Experts of a small language model.
Size: 10 layers, 7.71M parameters.
Experts: 64 experts in each of 5 layers, 32 SwiGLU neurons an expert, 4 picks a token, a softmax router, a shared expert of 64 neurons.
Training: a variant of Adam for the experts, 188M tokens.
Below are experts of layer 7 (counted from 0) of a mixture-of-experts language model. Rows are named router (the router's row for the expert), gate (a neuron's input weights, with its number), up (a neuron's input weights, with its number) and show model dimensions 0-95. Each number is 128 + 24 x the weight over its row's rms, rounded and kept within 0 to 255.
After each expert's rows: "mostly gets" lists some tokens that are sent to it at least half of the time. This comes from a sample of Wikipedia text that the model never trained on.

# expert 25
router [133 131 167 117 115 128 167 162 155  92 111 120 142 118 103  75  94 118 108  90 115 136 135  98 108 112 140 118 142 121 154 124 147 100 103 114 130 169 127 154 129 121 167 136  87 128 159 124 167 145 173 138 157 154 131 106 149 133  94 144 168 167 105 166 115 128 137  79 131 145 108  69 104  95 154 148 156 116  98 134 105 117 125 133 145 122 118  95  99 105 140 125 142 107 160 139]
gate3 [134 120 127 148 136 104  50 127  97 106 115 124 113 138  86 147 116 117 132 137 117 155 152 117 148 128 143 129 111 120 139 181 132 158 118 136 121  92 114 146 102 170  89  59 107 122 117 144 133 143 124 131 136 121 150 154 102 111 169 164 104 130 137 126 148 130 130 126 143 124 139 108 100 101 119 147 111 163 154 114 128  90 145  90 130 127 146 176 121 178  93 110 142 141 111  70]
up3 [171 114 111 138 118 132 128 109 160 131  93  93 155 113  89 133 112 106 129 108 116 102 119 126 138 123 148 128 120 120 138 160 109 161 112  96 128 118 118 158 117 175 101 143 147 145  92 119 113 117 129 148 129 140 180 161 148 100 158 160  96  98  71  99 115 149 117 158 136 116 114 155 163 111 103 108 110 107 161 182 149 140 135  72 124 108 135 172 130 164 115  95 127 147 117 145]
gate4 [132 161 133  88 112 136 107 113 137 117 125 129 130 110 158 118 163 101 100 152 107 159 122 124 106 108 119 140  94 144 131 137 146 182 105 170 147 116  72 144  89 112 107  93 108 166 146  70 121 130 116 124 150 101 128  88 157  93 135  83 142 115 110 120 141 146 168  99 126 155 172 147 153 151 146 119 155 104 133 115 143 132 118 111 132 147 124 135 172 148 130 127 103  89 147 165]
up4 [ 90 172  89 115 128 142 102 150 159  96 109 159 116 147 162 112 133 121 135 133  97 150 140 150 114 115 117 101 118 102 157 135 126 192  91 132 179 125  94 143  91 121 146  80 106 169 115  83 132 155 154 120 139 125 101 110 111 133 141  97 148 158 143 109 143 152 105 116 139 147 178 118 148 108 153 142 181 114 136 130 142 146 111 132 133 134 148 126 140 108 135 148 127  99 164 159]
gate5 [115 210 121 107  82 123 162 151 166 109 138 165 115 103  96 143 105 142 147  99 159 140 128  88 135 116 142 115  97  96 117 113 132 139 106 113 169 164 109 107  92 159 136 166 115 154 104 139 149 125 113 116 132 102 145 168 118 169 134 101 116  80 114 123 138 133 123 162 135 143 128 147 128 110 116 143 118 134 129 184 188 109  97 137 152 142 129 125 114 109 126 134 130 138 126 142]
up5 [136 113 131 146 136 152  87 135  97 164 113 120  94 175 155 129 150 143 155 132 115 119 122 168 123 114 146  98 120 153 142 123 100 106 135 140 144 102 176  90 138  99  90  64 113 129 176 141 120 103 114 109 145 147  97 123 117 119 183 109 154 112 164 126 135 113 145 116 125 105 147 109 171 111 130 134 118 111 125 107 106 124 125 114 134 137 108 134 157 100  87 162 145 126 148  61]
gate6 [104 120 119 113 151 121 112 111 134 146 132 123 166 116 151 153 130 114 155 125 128  92 139 131 109 141 125 162 149 141 135 107 137 128 131 104 160  95 100 152 140 140 139 109 101  95 158 169 118 135  91  93 139 143 120 108 118 168 139 129 143 160 191 166 116 127  65  88  97 143 101 129 104 118 170 119  74 148 108  64 135 140 136 129 118 113 104 141 134 172 127 169 140 122 122 109]
up6 [131 127 123 130  80 125 155 123 157 110 139 147 125 144 121 146  95 164 135 114 139 119 124 100 157 116 135 102 135 116 119 133  94  82 116 127  97 111 148 110 144 147  94 103 148 157 101  99 139 138 132 139  94 132 154 132 138 111 140 137 103 120  79  99 119 108 187 182 171 111 132 168 117 165  88 111 133 101 120 187 144 159 138 118 140 118  89 129 104  92 156 113 119 144 108 169]
gate7 [141 107 148 132 162 163 153 125  98 119 173 131 110 154 113 151 144 116 152 156 105 148 135 123 134 139 106 141 120 107 146 107 127 131  99 106 129 141 157 145 159 189  98 142 145 130 108 130  94 137 131 149  99 106 123 147 159  95  90 170 105 163 108 134  99 111 115 153 115 137 158 136  83 127 129 102  96 112 106 155  87 165 140 138  73  91 150 113 111 144 135 136  86 114  80 122]
up7 [173 139 126  79 157 115 124 145  90 119 131 131 118 139  92 137  95  76 105 109 105 177 140 111 145  90 136 108  79 125 134  93 120 163 131 143 129 157 120 148 124 109 141 117 128 187 156 120 127 120 134 115 135 101 135 134 128 102 127 126  95 142 104 110 127 120  99  79 137 157 175 134 168 113 176 126 135 104 120 156 149 128 134 153 123  99 169 136 169 131 110 150 151 158 128 160]
mostly gets: "On ", "on ", "ć ", "ris ", "did ", "ang "

# expert 23
router [144 153 130 136 113 117 130 128 141 131 121 105 107 141 151 127  96 120 101 140 101 109 153 122 169 108 111 136 147 133  92 118 108 178 109  90 148 137 119 109 113 109 113 129  88 103 103 124 190 152 106 162 139 125 142 130 148 118 124  86 115 119  98 112 118 150 177  98 178 177 124 106 139 111 132 177 103 146 166 146 142 153 122  86 109 146 115 130 119 187  99 150 154 122 146 152]
gate0 [ 85 129 128 130 101  80 127 133 109 126 165 171 104 143 130 124 144 101 102 146 135 108 188 145 148 149 142 142 116 139  84 154 163 112 118 140 116 142 104 147 100 161 108 127 131  93 152 179 136 108 130 144 145 130 135  94 166  95 116 127 124  90 120 117 139 155 136 120 128 123  65 102 135  80 128 140 124 132 143 121  81  99 139 143  98 129 112 166 144 127 139 108 109 154 105 179]
up0 [102  92 108 129 131 157 130 125 141 146 107  96 103 100 188 105  64 134 113  88 121 131 112 109  87 126 118 124 122 125 130 120  71 117 150 122 140 157 145 151 120  83 121 130 166 147  72 123 148 139 124 126 102 146 144 155 133 125 119 140 129 165 157 142 161 121 167 164 139 116 154 140 124 169 129 152 171 102 110  86 135 102 133 120 150 155 123 118 154 122 117 141 154 152 122  86]
gate1 [141 192 115 110 170 116 155 135 138 130  86 179 141 112 129 155 114 120 127 113 141 155  71 135 144 154 146 114 124 154  90 110 113 125 125 147 130 183 114 137 122  89 150 112 168 120 136 189  81 146 100 114 138 157 110 110  87 100 122 156 135 121 148 128 110  96 108 101 120 146 135 128 139 150 126 148 119 114  73 129 139 121 142  95 120  94 135 113 126 138 110 148 106 161 137 109]
up1 [104 171 125 103  99 107 180 180 129 126 133 167 108 135  84 141 121 116 159 164 121 141 120  98 162 123 112 128 118 121  88 117 147 139 131 145 154 161 133 140 151 143 100 104 104 156 146 167  99 132  99 159 162 116 152 112 118 109 149 102  85 108 131  81 104 107 130 112 132 124 132 106  95 100 129 116 153 120 124 121  91 123 149 122 123 109 116  63 166 146 108 122 128 101 163 121]
gate2 [103 129 129 126 153 119 139 130  93 156 136 107 114 124 135 133 106  95 136 103 125 135 150 126 143 143 113 147 123 135 128 115 168 124 153 133 142 132 116 102 155  84 179  81 135  97 162 159 111 110 156 142 104  92  85 144 137 129  98 136 144 160 134  97 125  87 140 102 161 138 126 141 136 107 147 139  55 116  93 118 118  91 120 119 158 127 135  70 154 101 181 116 130  93 160 140]
up2 [160 110 137 124 142 139 103 158 186 135 123 147 149 131 110 122 159 143 118 118 113 105  93 107 100  86 116  97 158 141 119 114 104 152 125 134 107  97 140 113  99 136 122 166 137 183  81 105 135 154 107 108 142 173 139  88 103  86 155 117 116 114 160 140 137 160 118 170 106 130 143 103 138 103 112 118 168 106 119 121 138 159  96 115 109 162 113 171 147 142  97 135 160 162 122 118]
gate3 [174 175 139 125 146 166 111 122 141  99 142 117  97 112 129 142 173 118 124 143 113 131 109 121 148 158 100 121 120  92 154 128 177 123 127 124 100 169  96 105 115 138 123 154 123  92  59 138 154 110  77 121  65 127 135 157 167 105 117 148 126 117 113 137  78 117 132 101 148 154 141 135 144 119 153 134 134  79 148 120 121 121 146 117 132 112 108  92 131 120 153  92 142 112 121 145]
up3 [182 167 122 106 136 165 138 136 135  99  95 135 151 122  97 158 133  94 131 135  74 144 119 132 141 120 156 132 116 129 101 141 107 139 108 139 105 157  84 121 105 137 123 155 142 101 126 154 110 140  51 128  85 119 139 156 163  88 138 142 133 100 129 113 139  94 122 110 162 151 149 116 121 124 151 143 125  93 124 156 148 167 160 119  99 103 115 119 105 163 131  76 130 131 104 142]
gate4 [139 150 136 153 155 101 181 107 127  98 151 155 157 120 135 128  92 136 136 140 117 136 114 146 144 121 133 158 148 121  77 110 167 116 110 118 129  86 107 108 127  87 142 113 167 156  87 187  96 126 108 136 137 165 116 185  83 137 174 106 140 139 110 150 135 122 121 118 141  96 131 164 103 134 101 125 140 143 115  85 111 136 146 154 127 133 142 137  91 142 116 144 140  90  92 136]
up4 [ 98 139 144  87 160 106 129 111 121 133 130 159 116 165  83 114  65 122 141 132 128 131 118 113  85 137 134 152 155 105 105 139 125 162 119 131 119  73 124 142 110 149 163 100 115 143 121 141 140 145 111 127 139 186 140 173  72 170 136 145 127 150 128 167 122 155 134 140 160 104 100 125 158 118  96 168  86 120 160 124 101 133 146 119 124 133 143 144 114 143 140  92 133 120  87 121]
mostly gets: "On ", "make ", "made ", "came ", "considered ", "== "

# expert 61
router [147  93 151 131 141  72 137 130 130 133 149 174 147 132 140 109 158  94 137  80 152  98 131 153 134 130  88 114 191 144 149  96 137 138 149  99 135 139 112 110 156 163 113 101 170 117 136 136 157 152 104 150 121 127 160 154 128  99 131 160 120 140 125 111 121 104 123 146 139 112 159 105 123 147 104  75  82 112 107 128 121 119  96 143 102 122 185 117 118 142 100 167 138 148 135 107]
gate0 [154 141 142 104 169 126  85 127 141 143 120 125 134 105 125 118 132 129 166 140 114 112 163 153 163  98 126 122 145 145 127 114 121 110 118 159 146 114 174 166  82 120 160  97  80 127 102  63 150 149 123 154  85 135 141 144 125  84 141 128 120 121 123  89  59 123 114 113 117 143  96 116 135 127 120 124 122 137 147 115  72 112 116 134 157 162 158 143 138 126 100 132 149 147 103 163]
up0 [138 133 131 123 121 162 118 144 152 174 175 122  79 172 125 126 152 142 166 140 104 106 170 115 129 125 146 151 124 118 121 135 135 131 110 128 149  36 145 149 139  95 123 137  65 109 147 113 125 172 142 163 119 165 127 112 129  90 128 154 115 112 111 143 127 133 153 113 103 141  89 142 128 116 120 177 104 111 125 129 149 133 106 136 138 143 129 124 115  80  98  89 141 144 121 131]
gate1 [ 49  87 142 182 131 102 124 154 124 137 101 119 116 105 139 113 153 169 143 127 144 152 122  85 143 147 111 139 118 138 128 165  93  88 110 155 134 114  80 170 182 164 146 114 101 155 147 122 128 146 113 144  89 165 132 134 154 113  94 129 101  92 125 104 156 176 143 125 134 125 124 139 108 119 177 137 112 121 128 139 131 154 135 129 146 138 129 134 123 122 145 121 129 105 111 104]
up1 [124 115 121 164  91 111 132 122 106 130 170 116 145 135 117 163 105  88 120 104 125 129 157 125 119 125  88 120 129  99 162 130 131 130 169  93 165 135 139 121  71 103  70  95 186 147 106 117 155 109 139 155 120 128 105 124 118 157 154 122 157 120 100 134 139 122 144 159 135 126 133 160 176 172  91 102 154 121 113 160 132  94 129  95 118 105  98 116 128 138 165 128 113 110 101 141]
gate2 [114 106 172 139  92 104  83 150 112  99 140 151 165 121 109 131  85 145 137 155 110 134 131 127 102 121 172 166  94 169 129 160  87 100 129 143 130 129 113 141 136 106 130  94 113 167 110 101 145 104  86 122 142 140 126 172 125 186 128 111 115 141  98 117 130 112 171 129 115 100 135 158 146 131 116 123 157 125 160 105 141 147  87 132 115 166 104 112 129 167 133 130 165 114 134  98]
up2 [162 128 147 138 119 100 107 128 142 100 104 139 108  95 129 117 173 103 128 146 126 179 125 187 109 132 109 116 140 107 115 144 132  60 124 126 106 174 138 122 150 105 135 126 178 128 129 134 101  83 114  98 144 131 152 153 109 179 118 126 134 143 122 169 151 129  77 150 108  97 111 142 104 111 158  99  93 148 169 158 114 137 109 122 142 136 148 112 140 157 100 123 149 148 140 122]
gate3 [142 129  84 147 139 114  94 114  99 125 154 143 115  96 149 144 161 147 118 156 128 114 100 110 121 132 104 136 116  90 113 187  78 113 128 157 168 114 105  97 126 140 149 133 115 128 111 153  99 167 120 166  87 121 155 128 132 115 150 160 152 130 133  96  95 148 141  96 154  80 139 200 173 109 129 128 123 100 153 115 148 143 137 127 104 144 131 117 129  87 151 116 148 127 124 138]
up3 [124 156 125 197 115 119 152 123 125  92 125 170 119  96 160  88 134 162  49 151 132 137 126 141 130 145 125 123 147 111 138 157 102 119 148  90 149 130  65 119 130 105 159 153 114 118 103 154 131 123 178 159 141 136 103 108 126  86 120 142 134 112 109 110 112 159 132 101 112  88 141 136 131  97 142 126 130 116 146 129  90 129 132  89 165 126 125 122 132 107 110  94 149 135 144 103]
gate4 [139 127 127 119 130 145 136  94 114 112 151 143 147  84 116 143 115  91 119 117 123 138 116 150 132 119 142 134  87 191 148 132 141 103 110 149  87 135 152 109 131 134 105  83 153 130  98 171 137 108 133 134 103  82 145 170 142 161 133 148  97 131 108 138 130 141 153 119 127 192 115  83 127 100 106 104 127 165  98 105 118 131 181 124 178  97 103 115 107 162 132 131 124 147 160 136]
up4 [ 81 143 127 124 137 109 107 114 145 153 123 108 137 132 156 112 135 125 158 131 146 161 157  79 108 104 138 108 144 115 110  97 112 131 147 108 172 116 115 125 110 132 114 157 208 150 124 129 131 138 141 115 118 151  97 169 124 132 114 132 122  59  95 153 129  96 126 114 107 119 161 118 113 165 144 126 148 112 129 139 154 117 113 177  66 125 130 146 159  81  92 117 137 134 104 115]
mostly gets: "For", "for", "connec", "coun", "at", "short"

# expert 31
router [130 103 165 127 157 121 146 174 148 135  79 109 140 144 149 118  98 119  91 123 111 115 135 136 140 105  88 176 132 117 165  79 108 147 145  88 147 133 118 130 152  92 144 129 174 132 111  85 143 136 123 133 143 142 124 137 113 146 100 146 137 109 114 110 166 120 155 122 168 138 113  76 177  98 143 140 119 148 158 137 137 131  93 138 135 179 105 107 103 108 134 107 116 173 151 119]
gate0 [183 178 128 151 119 106 119 117  97 101 105 132 110 130  93 146 138 119 141 140 156 131 100 162 149 140 114 145 147 142 125 101 189 111 124 112 124 123  79 135 123 134  85 128 140 131 108 134  79 116 107 109 133 103 100 155 188 160 150 135 195 137 114 117 101 100 133 134 132 140 108 122 175 133 121 129 108 134 139 124 116  76 124 130 107 129 140 159 121 137 154  76 136 140 154 118]
up0 [111 105 121 164  90 152 115 122 139 124 151 154 117  78 107 134 134 103 119 106 122 136 115 129  97 137 145 136 145 112 123 167 140 150 155 151 139 138 135 126 136 123 131 140 138 150 122 131 140  92 168 161 157 125  89 159  88 122 126  94 112 107 166 109 138 166 101 141 113 106 145 162  78 130 117 104 132 115  82 149  85  73 125 169 139 132 122  97 172  98 160 152 149 137  80 147]
gate1 [123 184 116 109 129  87 122 106 160 139 107 124 131 147 112 150 169  85 124 155 120  90 114 135 147 136 120 106 162 157  95 117 147 128 169 103 164  86 104 116 150 161 148 148 111 153 133 145 110 106 122 150 186 111 152 120 167 126 134 119 164 140 136 144 106  88 124  89 120 162  86 132 100 116 117 110 135  93  98 130 151 108 113 148 100 134 183 133 115 109 144 145 114 109 119 132]
up1 [ 98 138 125  95 135 106 112 117 154 161 105 108 156 120 168 121 105 116 135 140 135  74 137 140 126 150 105 120 176 120 115  88 130 109 161 113 134 106  95 126 154 147 197 154 119 144 145 110 110  88 132 149 176 129 144 140 173 129 141  99 141 110 179 144 143  95 114  91 141 138 119 118 110 107 159  93 132 137 129  84 140  90 104 132 149 125 141 115  96 134 157 153 120 165 121 151]
gate2 [127 142 151 123 167 155 106 148 152 149 119 120  94 158  84 152 133 138 115 138 167 121 122 106 110 156 108 132  74 117 147 146 125 137 145 165 159 148 101 109  61 107 130 130 103 128 132 144 125 132 124 102 107 121 146 150  94  91  78 168 132 112 147 117 141 114 142 100 121  98 143 100 106 130 111 166 136  98 125 107 174 179 115 172 144 152 164 144 147 130 132 127 121 122 107  88]
up2 [156 141  94 113  73 122 122 112 127  91 149 157 190  96 134 125 153 127 149 164 116 115 122  85 135 137 163 109 153 165 132 170 128  91 124 126 102 127 121 139 163 115 130 132 148 155 150 117  84 137 122 103 113 135 154 133 147 110 181  96 127 109  53 140 120 129 120 148 109 149 132 176 101 170 108 106 112 119 145 119 103 118 128  98 121 167 138 131 121 143 120 139 111 136 147 120]
gate3 [140 143 157 105 116 116 172 108 115 109 147 130 143 124 115 121 106 136 159 170 187 131 130 127 152 136 158 174 116  84 109 150 134 102 134 122 132  81 120 155 137 149 120 150 115 123 111 115 105 156  69 131 150 148 146 187 148  87 106 137  96 149 121  89 156 114 142 141  92 101 115 136 127 160  80 110 155 140 114 115  92 119 133  99 125 113 110 117 108 142 139  85  97 138 118 112]
up3 [116 139 140 107 162 142 123 142 131 120 161 118 131 103 142 112 130 148 118 148 117 123  98 106  98  94 137 110 160 109 103 118 141 139 112 129 143 110 140 141 141  74  80 167 108 100 144 105 161 203 112  95 172 129  94 129 157  87 128 152 120 135 156 103 138 132 122 146  69 148 157 141 120 173  97 156 178 110 157 108 148 132  96 131 119 133 129  98 101 145 123 136 106 130 120 117]
gate4 [101 141 140 132 119 134 139 100 155 119 108 184 189 118 162 159 134 119 168 155 136 104 108 102 198 117  98 120 146  95 112 144 133 149 151  83 146 125  77 129 143 116 106 136 107  66 150 138 119 142  71 112 132  89 130 152 120 109 132 136 145 141  86 105 137 102 147 148 109 142 135 141 103 118 140 117 162 147 102 132 114 144 105 142 118 118 117 111 103 136 144 152 140 153 109 130]
up4 [ 87  98 116 168 159 173 140 101 133 113 147 172 144  96 177 117 126 134 129 139 110 134 100  91 167  90  97 141  92  82 148 113 142 132 112 118 137 146 107 138 133 120 126 143 114  72 164 111 129 153  54 104 120  96 128 144 134  93 130 123 133 106 100  80 131 128 127 124 162 133 130 135 130 156 135 109 146 137 123 127  85 155 145 161 139 160  97  99 130 117 133 131 140 118 123 124]
mostly gets: "On ", "== ", "Inter", "rele", "Rel", "beh"

# expert 53
router [104 126 157 117 104 133 155 153 133 140 134  77  95  83 144 119 119 127 100 161 101 155 112 120 163 127 150  90 148 143 154 171 116 148 122 105 145 148 128 163 122 149 122 113 155 136 119  83 132 137 130 137 149 120 120 155 106 115 119 194 102 124  99 139  82 134 150 142 134 135 144 157 140 119 126  90 136 168 130 132 126  89 137  95 106 161 165 128 100 157 159  87  87 107  94 122]
gate0 [105 168 135 150 171  89  78 113 116 150 118 138  99 169 153 102 145 152 168 125  89 142 164 105 155  97 120 151 143 163 160 116 152 152 164 125 105 102 134 156 146 139 135 139  88 136 151 142 138 137 122 125 177 145  76 155 162 139 107 138 129 148 127 102 149 104 160  95 117 124 130 161 130 109 102 152 132 112 100 128 121  84  90 111 130 142 124 133 106 114 122 145 112 110 155  97]
up0 [144  99 131 133 160  95 112 103 107 152 127 104 125 178 158 112 138 133 165  98 110 155 119 109 149 117 132 199 100 164 157 135 120 133 135 139 149 143 121 132 151 136  99 144 126 129 108 164 168 124  89 124 134 130  66 142 140 159 116 123 112 125 113  86 177 149 158 106 150 148 102 171 134 123 125 123 150  96 114 109 127 115  99  95 126 169 117 114  98 127 173 141 111 119 116  99]
gate1 [132 130  88 131 164  82 140 136 137 133  95 147 125 104 114 171  92 141 122 145 121 155 166  88 145 192 125 151 115 122 141 117 117 161 147 117  85  89 167 119 113 129 117 102 138 128 158 124  96  95 116 125 127 136 129  84 130 140 128 142  98 145 100 170 145 120  98 143 142 135 120 136 100  89 133 109 166 148 149 133 146 171 142 177 150 171 138 109 140 125 145 120 104  81 133 135]
up1 [178 161 153 147  97 132 137 149 140 120 119  67 157 145 139 103 141  87  90 115 104 129 128 171 152 133 116 145 119 174 111  85 102 121 133 141 156 134  94 123 157 104 159 157 148  93 125 132 123 107 147 160 122 137 134 171  95 109 108 112 156 140 138  90  92 133 149 111 102 104 127 143 155 131 124 124 106 104 126 124 126 118 110 122 105 127 171 126  87 156 141 152 188 153 132 130]
gate2 [135 111 100 138 143 124 135 102 115 125 103 142 105  93 106 142  77 128 141 140 154 159 112  79  93 121 165 149  96 110 137 111 187 100 121 104  99 143 155 114 163 134 100 154  85 131 127 128 128 166 151 107 144 143 157  82 134 108  81 147 100 149 126 149 134 126 121 145 127 124 121 141 113 128 166 121 155 140 104 110 130 116 122 128 147  50 137 135 137 174 130 103 125 120 125 174]
up2 [168 112 160 142 133 138 140 157 144 153 130 156 140 155 142 120 118 174 114 143 111 136 140  95 155 140 138 141 101 140 101 103 139 139 138 125 109  96 130 130  78 108 104 121 143 121 124 120 136 102 134 122  67 160 146  97 142 128 153 141 135 148 129 145 120 132 174 118 106 120 128 102 111  66 114  93  90 175 154 117 139 105 106 112 143 128 132 176 165  61  87 122 153 131 114 155]
gate3 [156 106 117 105 187 185 107  96 122 104  99 110  97 117 144 138 125 149 142 125 126 137 105 107 143 151 130 151 116  72  99 126  73 127 105 177 112 115 145 148 135 124 134  93 143 136 141  99  86 141 125 150 109  99 157 151  91 140 114 168 111 169 122 112 121 138 160 127 124 139 122 147 120 144 148 148 141 191 108 118 135 132 129 142 107 120 149 141 175 131  93 127 106  88 147 127]
up3 [102 111 115 152 111 126 135 149  95 149 143 148 143 166 140 104 147  99  97 163 116 141 173 112 127  69 151 149 124 148 133 125 140 126 134 138 157 151 148 129 120 141 115 147 126 154 137 118  72 163 117 122 104 105 110 151 171 124 136  76 110 117  93 116 134 148 109 101 152 159 184 113 108 155 121 172  76 120 135 134 111 162 162  98 121 122 103 114 116 145 137 108 116 178 137 141]
gate4 [136 166 132 165 133 142  79 151 105 104 101 124 155 127 155 152 147 113 141 140  90 106 117 122 162 169 110 106 122 106 134 121 118  87 140 128 130  59 119 114  82 135 125 121 148 123 148 163 117  63  73 107 160 126 115 153 136  86 106 121 154 141 102 120 111 116 151 135  94 124 102 139 131  84 119 121 157 154 111 171 140 136 121 142 149 115 125 129 115 106  98 141 151 136 159 146]
up4 [ 88 135 105 187  79 137 106 177 113 130 149 142 137 124 170 122 126 134 111  69 129  99 119 147 127 150 120  79 118 114 133 133  83 153  93  90 148 114 122 161 111 128 115  78 100 201 125 145 123 156 133 137 141 130 108 133 130  97 123 119 102 146 121  99 145 141 133 151 106 138 122 151 143 151 150 126 193 145 137 127 137 146 150 151 111 121 144 116 101 106 106 111 130 130 137 126]
mostly gets: "Party ", "government ", "people ", "House ", "Yes ", "000 "

# expert 8
router [110 126 133 159 149 130 132 150  96 168 159  99 142 112 123 127 166 108 150 125 129 133  84 135 125  94 125 122 153 136 110 133  75 124 127 141 178 167 141 122 153  99 102 113 140 136 140 101 154 128  98 131 143 147 116 133 159 140 165 147 102 141 138 108 151 114 155 158 149 128 107 107 108 110  85 175 107  83 118 141 103 108 143 122 160 137 112 128 125  92 105 124 174  67 162 167]
gate3 [124 111 114 153 111 122  71 163 132  93 140 112 140  75 120 142  81 102 172 134 105 145 144 111 100 122 148 120 112 149 156 108 174 167 124 127 150 107 137 132 126 120 117  89 135 102 140 155 112 121 173 180 110 129 135 114 148 104 122 149 107  87 142 103 112 112 119  72 122  86 108 149 161 144 158 113 134 163 124 129 142  94 129 135 103 153 102 107 141 154 135 148 111 159 116 108]
up3 [139 135 158 131 166 120 138 114  94 112 113 159 122 138 130 163 124 155 122 121 145 116 123 171 125 146 141 132 159 136 126  93 135 131 133  87 140 100 127 141 114  71 122 162 155  93 142 108 130 129 117 140  96 119  97 105 139 134 109 182 174 147 165 128 106 117 102  92 131 177 154 136 103 207 128 124 112 122 114 162 127 162 145 128 148  80 141  92 102 133 146 143 110 153 126 141]
gate4 [171 133  53 123 119 145 113  82 144  99 155 121 131 162 142 155 161 104 111 111 144 141 129 165 114 146  97 129  89 128 169 126 141 104 144 146 130 165 101 139 100 159 116 127 129 119 118 117  97 113 121  98 162 145 149 148 131 141 121  82 141 123  84 150 120 115 129 115 138 146 131 156 104 164 116 106 150 154  82 132 137 152 163 130 123  78 138 137  85  95 137 110 159 134 120 158]
up4 [117 162 173  99 115 113 106 173 138 137 124 121 151 172 146 118 142 179 153 143 136 140  93 123 147 124 172 139 135 125 154 116 117 120  99 161  97 121 111 103 113  81 149 174 146 115 110 117 108 141 149  91 102 143  65 124  98 121 103 169 146 131 191 151 111  97 153 120 109 134 136 113 145 121 154 123 112 142 123 121 122 123 123 125 142 141 105 100 160 152  99 144 129 111 126  79]
gate5 [141  95 141 168 156 107  80 129 100 127  96 160 156 104 104 131 150  94 144 143 163 117 121 131 135 138 130 140  79 161  82 135 154 119 139  95 119 119 125 150  72 125 126 126 160 101 140 155 129 109 147 147 125 179 140 127 126 133  74 133 135 134 130 130 155 141 120 161 138 123 109 113  69 130 142 128 113 126 157 124 137  88 119 135  86  99 168 143 138 119 162 157 107 174 108 143]
up5 [145 127 118 170  99 139 116 112  94 152  66 108 140 123 101 144 123 153 121 138 139 145 132  92 122 132 138 153 146 148 108 140 129 170 145 100 149 127 158 139 131  74  81 168 164 132 156  99 185 119 148 167 127 185 102  84 109 121 116 138 118 130 120 153 144 127 138 152 120 120 101  98 111 148 111 157 118 110 126 122 148 122  77 138 107 106 148 134 107 118 138 171 132 153 140 148]
gate6 [149 114 117 154 111  55 174 139 157 136 135 149  99 144 123 152 104 110 108 108 103 145 115 141 118 136 115 149  74  89 115 128 146 124 148 135 162 102  70 123 104 135 139 107 162 153 142 153 137 121 146 137 137 102 138 141 122 110 173 136 154  98 142 119 133 130 115 134 130  94 123 185 116 104 147 136 127 135 114 121 116 189 104 154  99  84 100 110 162 124 116 145 105 101 106 109]
up6 [ 94  98 140 168 131 143 128  79  81  91  99 145 129 129 140 140 165 190 115 125 176 119 105 121 115 148 114  80 144 128 144 146 131 160 140 111 143 169 129 126 149 142  86 154 142  79  93 127 130 144 140 113 115 107 113 123 129 166 136 163 167 158 128 144 110 133 125 134  85 125 112 122 120 133 116 131 182 115 151 115  96 104  91 139 124 144 125 152 132 131 103 145 140 163 100  97]
gate7 [ 98 156 142 117 132 143 142 146 102 113 118 158  95  64 155 110 150 143 127  98 131 136 150 107 173 128  96 109 108 181 156 130 123 141  83 104 148  99 120 140  75 146 130 163 101 140 145 144 138 151 139 136 163 161 113 100 141 139 124 142 106 145  96 163 167 185 106 151  98 100  84 109 117 111 112 102 129 122 136 131 168 128 120 139  92 136 148 105 148 144 125 128 101 135 132 132]
up7 [143 173 120 136 107 115 158  96 156 106 146 142 152 154 116 146  93 114 126 176 167 132 108 104  98 116 135 101 151 103 139 148 134 139 102 147 117 167 134 119 157 151  92  99 167 110 107 111 123 115 126 114 124  91 129 104 138  88 171 121 132 133 107 108 146 176 128  77 107 138 199 146 133 130 123 111 172 150  86 129 129 147 157 141 114 115 142 171 105 142 115 118 152 116 114 129]
mostly gets: "- ", "\n ", "My ", "Although ", "Japan", "along "